config = dict(
    num_hidden_layers=9,
    n_experts=16,
    normalize_top_k=False,
    norm_eps=1e-06,
    optimizer='adamw',
    train_tokens=696900000,
    dataset='wikipedia_en',
)
Below are experts of layer 4 (counted from 0) of a mixture-of-experts language model. Rows are named router (the router's row for the expert), gate (a neuron's input weights, with its number), up (a neuron's input weights, with its number), down (a neuron's output weights, with its number) and show model dimensions 80-159. Each number is 128 + 32 x the weight over its row's rms, rounded and kept within 0 to 255. Numbers have three digits each.
After each expert's rows: a language model's description of what the expert responds to; "gets" lists some tokens that make up at least twice as much of what it gets as of all text. This comes from a sample of Wikipedia text that the model never trained on. Tokens count by the router's weight.

# expert 9
router:100131175131116127101058083143064144134147166074160132140123120092153116162116103115118074124092170121171111121125098135115107078165158091161119150137137098247088147138139102152128161076130093101105157168180141160128149154098112102124108138
gate0:090079183109101098122120139172163072134096107141122120127146123139162107106086157178087131117177118130132104051118115133186127058105135153094098112098104186125088134120142161095099103069103131105116109135122132119113096151185158130144122130
up0:164148118161101032149122105111132148124168141129113161089100109168077100151185109167058150101146158083110132124164140131132057077149119169184169095080114092117078181145092150115143152144131085086123118120147103143121165105105125118143170197
down0:127195119129120141137113086105158163092113146159139178162175117109169094142150125121163107172076134073104184085138210113129133169160137124146188040074148106153116082099197119112112121089187122134147191151133102141139154087104191158168165105
gate1:114144074076146103106119100120107129187108169120167156110148127113083134128126094121119180135117056163161093067122127165121071068132116068108177118148119077115089122140180159175185136168135131142157101151148125172133109085136153153096152094
up1:118113117144147119145113082116142109092135138138156209164133115188171163144130148117161124177102204094131133161146106109156187171152157114138155125103100194150134103103122121073155144075135114106161138121149139099148173217179079184121131174
down1:092170115158092106158080180095106183086116138119151176103117129085126069181103128090140115115104131138152154140148117104135112166080088105139130111177110100151152152118168121111093096125161110149158101160121105141121174103149111097124111203
gate2:047085193115120033159091113147196088138166126107131180047126132140117123060062148101150077126230169129111136134166110087129145082193111092165180125127177119111085110134091128124106065103092114111134068108179129124125150154115101213119164125
up2:116160157108171172132163152085131138074085120121112130156107120164154128115135119162107153095211138168178114105102173118126073174094151120181134061108104129122102136135173093139142101131162131167115146151123115155120120063108153078110134174
down2:091103145181190180101131077138092167160110129158169107114102124143167138113103113070134135100177129092114125112136167091128232101163141066151169119069107116159158093123094100082126128162169131127088127148107164038144136104103139125091138147
gate3:131119125136132096208128145115091110092130115150154164093078145147108107144102132126197140144150115074113119135117179084112168122129131110122180098147134185135127177146112159137107117103138108107081169170099079144115125083212094178072161135
up3:142088104101172148177112136054064138088124165088150181114155088130081151112151116129135151094134100186135152125129113136128119158091127077181120105220180170122149058156137094143144121131072156072093132117087146102080094155122107110110093127
down3:088161187113107051075131114105098101126105162129049136062071153136092066069162168169131122199081134151189122085108188108077098097128073149137124171089122094146112102152136129141125225182089097111128112118161168052122162122107148187122142082
What it handles: Table pipes and field labels in sports stats, charts and infoboxes, such as Born, Location, Country, medal, champion, season.
gets: "| ", "|", "–", "; ", "Born", ":"

# expert 13
router:089114119151179124089090128089138203135179143126143149146135118136079127059133119103113223168178142129235139143143098126146110149143179126140083087115156094137080152161210142118154185081180121109113122112131130172060103115101129147149122148
gate0:139107063099111111142171131087097112147142158053154123078161097136123151087102126125138106168094148086105144118106093138096156151100077121124105177047131113130159111113159147080118139144058098148132171141094145164161176095102077154116115134
up0:140168122136130130173137025139107106122155132118116146133131125136141159148116107145106096090128158171075170110126092148155114199086121094068069093155111115113075130157092149129126122135119140116083103071130102161167182170159131157171147184
down0:115140118133120114165154149181119141134105132119194117145181142130159098086110102136065171134091088132145128134136128073185045137138078145163109121173125143165106094149177165066135209213173121178078079133189073141136102116131177136150165234
gate1:127128149125135100142161141122124135184149157161118154139135160143145105096101082135135107102099119088115168136153130195076096128087092122199124153133168147071132109118148093142108162111134101127140164119129142135116152135120157116092154135
up1:083118187162166111108139095152108169168100145073074082105072128096086148161179120124154094123100172121160096082069157114152133157091167085142164207168122178121161146120123119122090134104125130134179088197138132085072098200125096188137103099
down1:162130094137147087139137135137131121122157140142069082146149131132166085069046161150070111125083193154124164091107089143139148074161147094116091123102129058147133095128133077108149172108125117131126118099141143061125181130133185120124140124
gate2:154058166092087144134099172153177160162146130106091159110157142155124098157124073089177098113092127096130126138058120129129111111135115129068111159124139083133161131093129146191114110139156128113085167093075114115102143153175190165113096172
up2:051126121122106147196102130088132167115164115090179101106142170155112153132124153142104136156138133106165117158142068158119170169128109147126123085111144078158126125118153151124141139124134141083157155117195187157127144116183070210126151154
down2:188146121097139121136162155127119110102170096105103125170110112110176105128118158125170186096097083137190108147059135112085114141124111205158133150151186133101152110128120068080107145187076089184116137175116144067110114121162174117103091122
gate3:141136135094128053172141076134167108128110177100116101152078093085073146092098168107120142107165156146116075094160180106105119142129131065097114157175115072152073142177108124134065131138147154145114133125075121148093135109060067145201103190
up3:163173096095055076091094101113121104193034120141121121115117150103101187080176168106145199146072116116070129136087140086161120115128083123103151108102085116154149128163112099055121129135161127124102131113128175128152172160092134139167123122
down3:120169104153130139135127130149134121085107119154129127085164047103098103101080133119094235108149122111067130133132084131145083119158089177144120116080071133175156161094140064133152119161150078131128170108126078147112130177177106116109174117
What it handles: Prepositions and clause-linking words in running prose, like with, to, by, because, despite, according, plus word-final pieces such as t-ens, dep-ending.
gets: "with ", "in ", "from ", "to ", "by ", "on "

# expert 12
router:092135150173127098106087108075122184152131144160135100160139118120153163124059127093100160145178205114166118127174105111144096102156183113123167094085123158182120124119238130136132124101126155136157124138144046132081136179136114135170171164
gate0:171095111159153181094111171164079142174154136071108143124157093099080158126124091137172139095074153126113203086100160167123095184125163132136105120078132035148098105121088082110110112135130132124096114099145117127165127149131169190123115181
up0:155137098143131123130172144149140099071119159162110070143103110132136131147111155158124163116121108143061148127089147141129125116157096138135100027077095055131176140098138117058161121174127206118107151106134113099140095019164167122150098150
down0:174194097062120154143160106085125103093129126175084114168097121165158104119162160175057108098080112125085066102069065180129102172121104109160166060118157096146170131133130115193144176145083210151149162170118164071139119124142209084169115155
gate1:111104158137146129105115119149123169147059119112190173143141136103108175109134107133093116129153094135189126170161136149121124161180181102097149129168104154123114177086071102121113179091159172192158143140181130145120125067107120083140112148
up1:126224115152144082124115147118150110108121148157144109131116196063148142101119115097120135110124141143076136101154094120175142174162101114114128085118108188114054112134137103112117173099110113154168163159126096112153107098200118095148107058
down1:130117157064137137143102096113176070057119145152033116124116123166099089168136175081142138114105139148079152059113125089121094130156101101121105139134112108134075092175155079137126166140127104082121106122110168109179130144128130167106151103
gate2:087092110125115156137107117134166146122108140143135089174200110157088103118111093129097156106142129027130090171157099149086137149105122087113052139140144086141225099094115148108138145170185122159128122103127084085062111109122049170158142078
up2:112140162171158137082062164178137051117093146100156123187074128088107156165062143136120136175069115184146152156155151143148103141088162136143151099111142192119084076189161095129107152104117115112163089074121134089129129121116127084114079111
down2:104109093138100138112106199064122134149136103111086113188110137136164093147056147144123084153064090098158122189114167087094189130180089148103124145139168128138124097064132109097093105118195108124169153147153143126059081171110136089135111165
gate3:157109120089191167111094123089075130169151119094101170115145096102107195147137167096157114107114127039144076128180094130062146152057132142169144168122067126123072166093150123199141103132177160149114101083082151132113171149137161121119149127
up3:159067153066159110171193117140112157189117109052123092155162140102101172130100120083170128142173167117081093154141134174138130123082100139102140183163139131179133181136091176187153102134147125141079147113128135052066128139146153171175127147
down3:097197120125156131106195089133110143070176112118158109074098127104119112123129144132147091125142181093114077129113112156160105152108157126163149099170182177145081104127132093133106118124137112131145134113129165128127136116102101151156131086
What it handles: Function words such as of, the, to, his, her, their, especially of in agency names like Office of, Bureau of, Council of.
gets: "of ", "the ", "to ", "for ", "his ", "The "

# expert 15
router:080085157137158121120108134093130125179131197168192176159107047099124116158130146103122124092134123102150131138106171096115028090158125110138105123205128165124061176133191148131109093126171118065083145156150142187123117211141154108074143103
gate0:128177162200130128110135109126157139141094154161196160028084115129130136124060094126128125058185165123070132104168144110105126143126145143078138056177170133137112097140157138124105113135074067167176093117123099130101150142050144185129099110
up0:119117123150144071134092133172157155111175152115108103150146150112132115133147127135206160122114100096115107077100157163169175170161113056102076179103113122145119097143142136119118155137161107140112146181085092147119081151130098105112107143
down0:151104124202091077134076141071119143116156114131094182148115096122155133122129166103144126178107116163106143195078171080116071093108115177079151145100101080165068127132161167120125201142091131186140105121156069118084135104145191145098153141
gate1:064135127140131104135058125138107127140107099182118128097067136118124126142222098161092100140110122148134122125163143124093116074100180170136158104095085163144101087188193154147136123154077102118105131117149124152171133073045095177127118162
up1:174098140122128140096133133109146159075086183148135105102103144122176163126047155120134154135135065112166115142122127100150114188128138095111124088090153098053157103041136092106132116103124156102124097212054126146078140116158183136162121160
down1:142153116153104117109103087118134106112125156177089127112082076099103149077115138064044161141103115121094080188102139114151112161124173126098126136136110105158106108132148147112155139129155059131145081135117056081100108114175130124133149105
gate2:164115120053108128121110163155100101126125120126123158134124201146102164158145147101174144171142083103176155098205163116165081146122161104138083134134143117112116099139142127172113096102076202125114141120101117087115113134064052145141096099
up2:187121140153119124171153141185166072185143157138078081153100175084149173151069126112142146091108112062105106109143144110076143135131113133049114149130142173175076080178120191074160085186158110157108122084086123111129146077107169129064125113
down2:160144188122108112183177137151144122138161110139162110143135098122161107147117112117110125100119128080126093120160126106115133081143083097106123103107148135168126157220120157119128133169175150159158201111132084120112097138125137070109115146
gate3:153217104117090149123151123134164105114133105113094163127172092204102094115152120057139095069147100127098143106083103194127112142130154112151118115197116102152180114138117123129110159190114119138109107119143117058115158076188115106138155108
up3:132100125078146134156081160124072145127195094125053120121055128107143166141083133196162214126106118167150082162133151130091137122114074183127155095093124167085142121127119155168081133151108132097168135163103123165166152129110107165118122124
down3:107130115092076074189175120106093115112124133135130168125104131140132080049139139148107099110149112086130122103114155120119143147119156089097130114163154093172120122115144092113079098149103089118121149106158139121131169123174183113113104161
What it handles: Subject pronouns, auxiliaries and main verbs at clause starts in narrative prose: He, was, were, been, went, took.
gets: "was ", "is ", "he ", "were ", "==", "are "

# expert 2
router:099149151166128090122082118128171119196126173147167139157121106141131121026074102168045083110187166119129145093171090170086108097116165167148104142151105161151050092149153106081112140136170102098146110129137130110112200148124138130171159210
gate0:083117168103090144155092161145083044133132093117103092120098123135196148097104110160198160145053174060140098128146098181124152159161112091121116126123151146089093178099109190099113167108127108104108106119100110169118119161135150058128149114
up0:136070098134147170146126104127112121098143154066141095168115132207133152133128179175160133135106136073081085097112103142132143140137123123126073137199159130181160163173148073096096152108111157161122137083140131156102162113154125183150141061
down0:114173142119176114179143202195058170094139079122089092138138088115147078145128125119098163125119127129131121151106122139148087083133108121096150149144118096149082136145120115121076155158142141155122048182087164167130180161160091048157138121
gate1:096074193130161129133123131153127176109154104156112129092133050095118147123099130117078148193121137154188134132135150112173141191165142086083174173202191114088119092108174178130111115092140118155098062072083107088085133160146132076181117073
up1:138102163123124132119155066098105137141128101122107121139085136087115112119062069142111095085113139161106078162178132118137223190159049140145161100147184076175093121106164158150119080110137165080131052124170112111148161103124142108129122096
down1:160188081110145146079171126001086123133173147132178148090140134205151161197111124178116104113144129122093107115127121186102095109139154153144142140114116089109110153116141095121128123135091210124151153159078117140187094091159097184146192129
gate2:115116131134092070147109140158160113108175145089126110110108143127124207149159145117127100117145155145126112125095139138143132125109160151108101052096135131130170133161140159106131141156141133122149140132074087113092211072115079162119118089
up2:119142107137043128139123155142150152115189068126065148075151157164111137089169126102071114138135170139093109114168143138104125147120100160123080077059126136111143198158147145159094104182155147127143098115178102151100165089174165139068136061
down2:138171135166145145128134088087096130161099147074184177110120133085104103151117126125078152084105128101121113116138102166126134150050089110085146163087189108103091163132111082157063166098166120172139083124173162084104123134153151174091134082
gate3:130113115103202077105138131130117143150129130160154216112186122147120140133151118128178117115135172161147167168174176121148101088131069118130126142140139146159072094136099165107140110160129137173159133194166133113123126155078102117118091182
up3:141153152134133097113156136122163156152168150097145159157126100133112104118147185100096122157089136079126167160114101107085155122115143166127092118102095124119134126149165125111122103119131081149164107152102182120116130042100104186092103128
down3:143117175086084156094080109167053127209165184135103090116194154098146096089140135197131176140125127099058129103105138144113114125094097162095120145199112138151073169126134141161153124121143139138083111133104144117117117157101144121086092177
What it handles: Table pipes, infobox labels and credit words in album, song, film and book articles, such as Label, Producer, Distributed by, review-table pipes.
gets: "| ", "- ", ": ", "(", "by ", "on "

# expert 8
router:055092166191116101101099113114115129181104180162167071171151136154141142063144160137158101128159195143156135079112066148098000129118193087155129116156135129131149177165169081102095100104167097122135097180119109137118149135139148171125161189
gate0:118119081051109144076142077161151149213157070095085103128154132175124129118154160133113139127113116090060101059155134156118142124091032141120183109114135118129108098147152084150152161110113126069156115154122144098151122215110131123150129168
up0:046106097115126189156117104140150039157094148138162173111112167123094130116053097148080134072114213099076151134151173068131131122132120099049114185123116106134089082143080164104082075127105045180110105126095184100099157108147055146149109130
down0:233160139155108142037162145056137144124076124092146154122163111151120161174105132060133133149151153098183121121161134145099124167117088183156151107106122168129077172133154140131124140079147151159060129149122160145121174130171147100167134103
gate1:153109087165150113101140102132115126103135104107059107113112129163094178139109177113175103138116105150165139142158153150158088148176162078105138122121119107130134062122125130096074136164113020071110110114178147123136101125114099120163147072
up1:154077168159114127066121087196105037120046147174124146133153153097186187156081097133135133130135119186123143099084081123120099086110111169153111114142085146094154128132116136147163162112125113125110141177177123105118111140175116121110128119
down1:153130130083114106155071102189119137112151129113200150086119123122130128113120122141118132114115150098109089110138131115087089113167125161124141095127148132139096137177107093121109106087111124167114148099112070187159137043152166160134107127
gate2:159118136077121141120139097179110120082129110139153138115157088094148148118125136115127125103100140163127114093155101187144090164138085133119129137207160088140076171071086127104157093075188104117128159114133100172119173090145152131175199153
up2:088153168167152149125109145107132244196086087154062147121084156127112114089118173197116106149098148123222155159174099070171158114136164136130140077156108142093124071141164134113075117208111120159121158092132173099180124151066081116083092121
down2:127161060131137063130123185078139085147121160121091154124194112113163096197114114144129123130160151115179123097099155149161043151118163137126136133132114188106120159102113114168094129135168083114090084116088174153120113198176122158154089095
gate3:084084183103089164153163117132133120101145144115142130128099136064152111082106201084066140153174123117163096141130187120153184113142190104102159082188245130135119142055150107136129137122110175154120118107167100179140103155119084195205116122
up3:138141125040138138174128083128165129078107139126151171128154132085134139140204118191161091139070149141105087133112128143161150140202157116128108111120064088077126119172128099168173137121062134147198147121147161144092132136165111143116124181
down3:130108131150100143137124124128119124093063136145143116121092143127179108122124098108078124147148131170077116092158120155122123134091140084111158096104124140143089163122153130119132117142195117096127123142159157125156114163151113076123150122
What it handles: Periods and closing punctuation ending sentences, often after a quote or parenthesis, plus paragraph breaks, as in violist., 1877)., ".
gets: ". ", "\n\n", ".", "\n", "-", "). "

# expert 3
router:093109118158118118076103106078099080093183130092118090123077097120106169143049099074140145131102126137170143109188104120067067100156210081141133146110157100172110136148199087114114137136137107110131143138115140159082153158094087215158130118
gate0:169147071109100098156117128148165131115143093139148159086155114145106114119166126114135134139191170091087114126130128079157140111128163117188124109153091120065076148167103100117039132126064116139107156151112130113115111155128129045153091163
up0:089102091156167150039153114124149104185129158089042128086130106144116195131171163153108138125112125123147079101127159139123171074109191156201154145143111144085221093155148090153126179108084117091147095140173134168157096158140113180190124128
down0:164122092127119182136128129160143183108138122168184164136070128147106147172133102163107082172101136131129115177177068131139165152153190197045172134107173106170152139154108078080089136135077169123094121174163181149097143103185083114148065090
gate1:123173137169115115094127191070185142118117115194169107172106169178188136104142091095088058106148101136152061130196132129172094174111075083122179117133070087117160125170115115113153114106110153160143210139101110136117133106144094154020179136
up1:161062123140100132140100119109157108117112158160177087112129101105147172140129146097138116092158141157087071160124123145105101113115166105130107153118064151126193099159147106166152142077066189132126138112098124184107141169195150245132144158
down1:098112156157147132089084080144104100144095108101108164087059125106116125156097186116056180117181104133137110092181176102134094043121164149132100143132162165135163148113117140154105136078106084073140108104099152118119152131118144105087098173
gate2:173151151082159104136155147145105178161111200117118110132102127171096131135154171139110161116093122067122098093116199121114143197198089161127063127141118133153068148136088197073134092162144114157172079125129039067186146166125169096045124162
up2:204160140206106105101073083105108131113123099172108169095114095118088061192148116077104118173075091117135123104149137150123170135125147119138120144069168077127108140149102115158132129102122154177077089135109130091123120070113142116174084077
down2:190152105085103166194192124144095139096158105084068151102110151136165125095182165104152063134121135149088169159072110117138114076138136130113096075116159115122161112106103189164127158110122100116135111144137122081166128148102090116146131120
gate3:176104105104111165077143074147135168137134043117145157114128087120197150138246082135092104094122118108168156058118145081141088131133140150081128154125130132114093116094135106154106082095127092085115095134159097087084117111131117113092130138
up3:132119080113160109154122125137119074079154102129164096176171099151161128145109131171152153129111116163143085160181093102117115108130098126140115169204162080107111166155115134161176147133103080119133150174193092104088117177118136112135191180
down3:102157126109146119185131066136162028153161134126138106131158132129114135164124090107153144153100107150150104114086146173097133086096148140181149192131133132126116173129123163141106130143135113078150092166118194144145172121132124080082124118
What it handles: Mostly the coordinators and, or, but, & joining items, plus mid-word pieces of place and club names such as Runc-orn, Doh-a.
gets: "and ", "or ", "but ", "& ", "S", "8"

# expert 10
router:111133172132184112107054079085096141103081187132137145153131115108169154093131135132136155134134198117166187135078100134116088096111173156130151150153136151204122102154170107100142115112149088125116124162092133176112100134132154080115155146
gate0:122130172145072141061147136111188052177190108088155137123144152149149064144107102088096094136120171054143126130129111101126125112129133164192148119169111159179114100082087172100149093082131083158136154094149123149137100125135131144155145103
up0:072171170143147106091194106173085110147109052142131093157111134148142153092084115118126151141187130174141089106153087145136123172098094152111133122129151151101150061144120110096148138161167121106183132103106116119143138077044098117158114110
down0:125112117112106185124200083093125113129130155152072144148071091141107171190112145100170174098096130095153166099083124139155163132156114112153090124168116123139142079132173144078161166225134113146079056122104153104090104151129166084134111175
gate1:135132174167142127116089184150078094122147180069145092167176104133142081175050147105090130132133123126176161134128148128102126142177105098166133134154113132141096223079124115169174111204144117117133184131165176113104118194088149106124137092
up1:119103119129173089091109114159049153107136120133154136072158077117169197161114166122168144061104071120153109062125142118148151106109105178172157138126166134141110118181085077113123175121082150155108101073142131128104139147110138132101031176
down1:118086101168143147116133144146109074108144101106090111151155085097123062133072104091144175130109105184101103140021184128123152147126118138107079134124146177124156200139127115089157126137154101142107112099181041082112173104172167118071136109
gate2:171109112125152127136141230088174167118111134181146195055110113054088182175150152106132153169100128093104126127146146123097123214145108127097127141090142139153119112148150148094144122131112134179128126129171163124165125135066148090118103089
up2:157071115119136108143135105154150094106125160143196109075159168054081129113128118092114135129087144154128132205116169115094163164125164121149145112078170131107101161127122172137173146152164104097142064118083159124094123077141173036135142149
down2:138092134126071148136158124145177184194073160148090104078152126155099161092119145061159157121149112147179082124149101139105102144149151095103125168111100183100126101185118190127106113106147154148125091136104107107081113066128119099162158162
gate3:150161100158113088088107219161146137151133080169120109143105119038127084126113130172086153121159158174132096085140162082130080170155055116089164106110115140081104132145117171136095073146159100131087116139091130108145189116105134117158179148
up3:108084126035147149107113104091073176088130149131128092148100148177155154126095173185103094146105138110111118094101140139178114078103116083098167090072131128131119128188134155177053138140171154065145137151122120142133177095135089144111078171
down3:185103169114087148141083174197141121061213107096077125063100120130154160143103127100192157056086160178141119176151135189117151122148139150103117145118124124125084080165168134135121091138089051128126139153142148148111131113138115137121229119
What it handles: Commas and list separators after names and places, usually followed by which, who, and or but, as in Nepomuk, which; California, Berkeley.
gets: ", ", "), ", "in ", "to ", "\", ", "at "

# expert 5
router:036094146170146062113123121097115189108101133178078128108128133107157132079108126112128078138131186110133119105137102107100082091119151144174105153168132167159078141160169122073132152078182120129109139130059081098104162190119144148091135113
gate0:150095170181117130146099111149146197157118140144162074153101083084070158056090142100140151073212128114107107195095150098121088131117202163140119157140141182141119136104118129073135132157099111156138152117125068188079160167134121141143221221
up0:156108180163127154144186153175197090122117119138116091094100154092055176133152100147077083112199112154136052161127104138141083158137114190113134140085062157114086106090084088101112106127155127157081096085123087213152176133158167134084176155
down0:137149099135112180121118190117161123125166154117145142111088108142172168145167126173125093147151110173149175168180120138120124150189093052071217116107113115116152126058120134120124165119074101148194092174162148116173136156105128177206123139
gate1:153114112211188143135122143128148207128153118134119132104110111154140120078137118169190148154095195111159121112152144138102111090113138149110179078199138120101100068134163153078115152130118133136153180190126151139144194079126107110118135149
up1:109134082141126120131114114153145127156095165150122163174191135112155101084131095150121162148131168126158132121109145127113118164094100089149106147149075067154103072182127110184201058155146152180115113092149145160086080129152147069188106095
down1:065115153098102123052157120091111169156151135091131160182088126100108113144136175173128139113128162107111112145163121176107162093186130155126101118135188091146146097127198101115167137142148165161136121198128077100084122154081123144128153152
gate2:145107087199171097125154163081128126136121143114113162102140117214160143027137130095127111130123117116122137114101057073110143122138059145117127129138178112119151118172084105112129182111158075132168094131099090107137172164176136151150117142
up2:164158166112171129196147117132177140107157124149157125133168137120066154122185127125122117163183098106104130081140134145089181208176092131117117186145193143121122102126092104111147153084103146141113083110140165129154148128126182186130074099
down2:151166129137105155103160121132101140118093088146096135073162039043132142142161103135101124150094117162108162111111120114115139133152129092153137183172162117101137121177079100121174192160180122147142086151148149104108135158081084174164091094
gate3:126152092132124184087108073132040150119157144167182126157103112138141149141158129164122102114133154123107083094101091192066072069143098084098091133139101098149113121176136088185127130061120140120145187119174185102176128172125071160138066160
up3:140071133186074134148150148080117091096135165145106179141129138137130065190139182102173110100163041186139147145126132167082143097137152114127123133157128124096126054116108015141105146159123113154103112129113149139220123175130096102099137130
down3:168136077074145076133162174149163100132131137121144156104063134124094131141172127167149075093109143154065068183150163120150118152098101164122138108100082068125128179093142152122158149107094090135144184137114081102099158162160072128099113079
What it handles: List dashes, table pipes, slashes, parentheses and line-initial tokens in bios and career stats, plus Chinese byte fragments and abbreviation periods like Ph.D.
gets: "- ", "(", " ", "– ", "1 ", "/ "

# expert 14
router:082086168134154109065105098129108188158105104129152129133149129100143171117093210125143095117136163093171149138147110151117084108122138124107083108093100137188144102142164121040125159107151149162105145113186181143148157103127165211118153164
gate0:112086188126120164104067085152097118077166143174204114130166133174116142141098144134138090039135138124177159128177069126123110156236110148120157156131117127171115141198160135151111149152111148106122162119147118104122170146127080060141149098
up0:122090092090126146164150114130096132151155112183148074115101160121142105116130109131143114107170063117146148138163088113121129137222098176108147154104148057139113135134166103127179147146122151145227149135125116158127146128138130107153086139
down0:165142067148126118127219098096156121134122126145113160126175161096133092100093107104174144107193078096116116125151140112171194131100065151133096101152186127098136139075152092118099111118100039149133135119090083161159111130128095123110079099
gate1:106112141168125121109155105129147106144081169159105163106151109129158144163155227096090065154118152112191156131119124087116166096116163171182124104136114188141132218103146142143180110048117083171081107124215155136135104164098138182108067132
up1:053127102171130114204096051061119161113091146116121080167149110130200148132193129127125131132072131090161102146126095149141163091158111100152139128153051181156129142150165147150172123137109120178112124084133148092158110187123138174100130166
down1:139137139144134120065167171136125085135149172113080127100078159194152128052114085083105146131129188186083143119180102135081130179098155163103093213116137199150151127120125067123117108104144105141091144158105130129130176144159119080182132083
gate2:154126131145118112158160087094126119205126146129157105140188143106132068067132089133104127114170101118177118109120099103141167109137183103107157078112098137182099083154086149134189088112068116159134168067137120148159196097116137126104117171
up2:089132113141108157150119148110081128076080123077133162131099112202118149068095083131200154148074134124125164115092173121107163139121143157185116130118106093112079200182122108086076114100140071096101157187136134125145151127143115131116169137
down2:092163117142139111161153127151101195134122098149152154115109175118196158158120137126154147082170119106087095163165072097122159155116150147140143097058152147130105127180117073114097140111110104073139178096131113189150113104152112121136116199
gate3:137163137112148137094113073060145127123124117123123139109173164089098121177117138128115141095145132140101138147098125131169177143108068140117099161149067078188118116135135060094129081110124102097159063175155134099125104119188133151088121134
up3:137067132145130206118124160133111124108152174111148118145138140123193079221189180159155142110133135131173108099123125186101192114093064136133143151100128135090163145157114145173088137137126177202102186100140084156157149130122131073180158150
down3:145213124096146105121118148155095197141128170133119114088131127105085158130068103111136087167137129140140139093167059179033126110171097094171044092169204097098142104086145173175132067096162140138165130116143096107135122142121161142080122148
What it handles: Table pipes, numbers and labels in election result tables and statistics, such as Electorate:, Candidate, Conservative, Labour, vote percentages, turnout rows.
gets: "| ", " ", ".", ",", ": ", "- "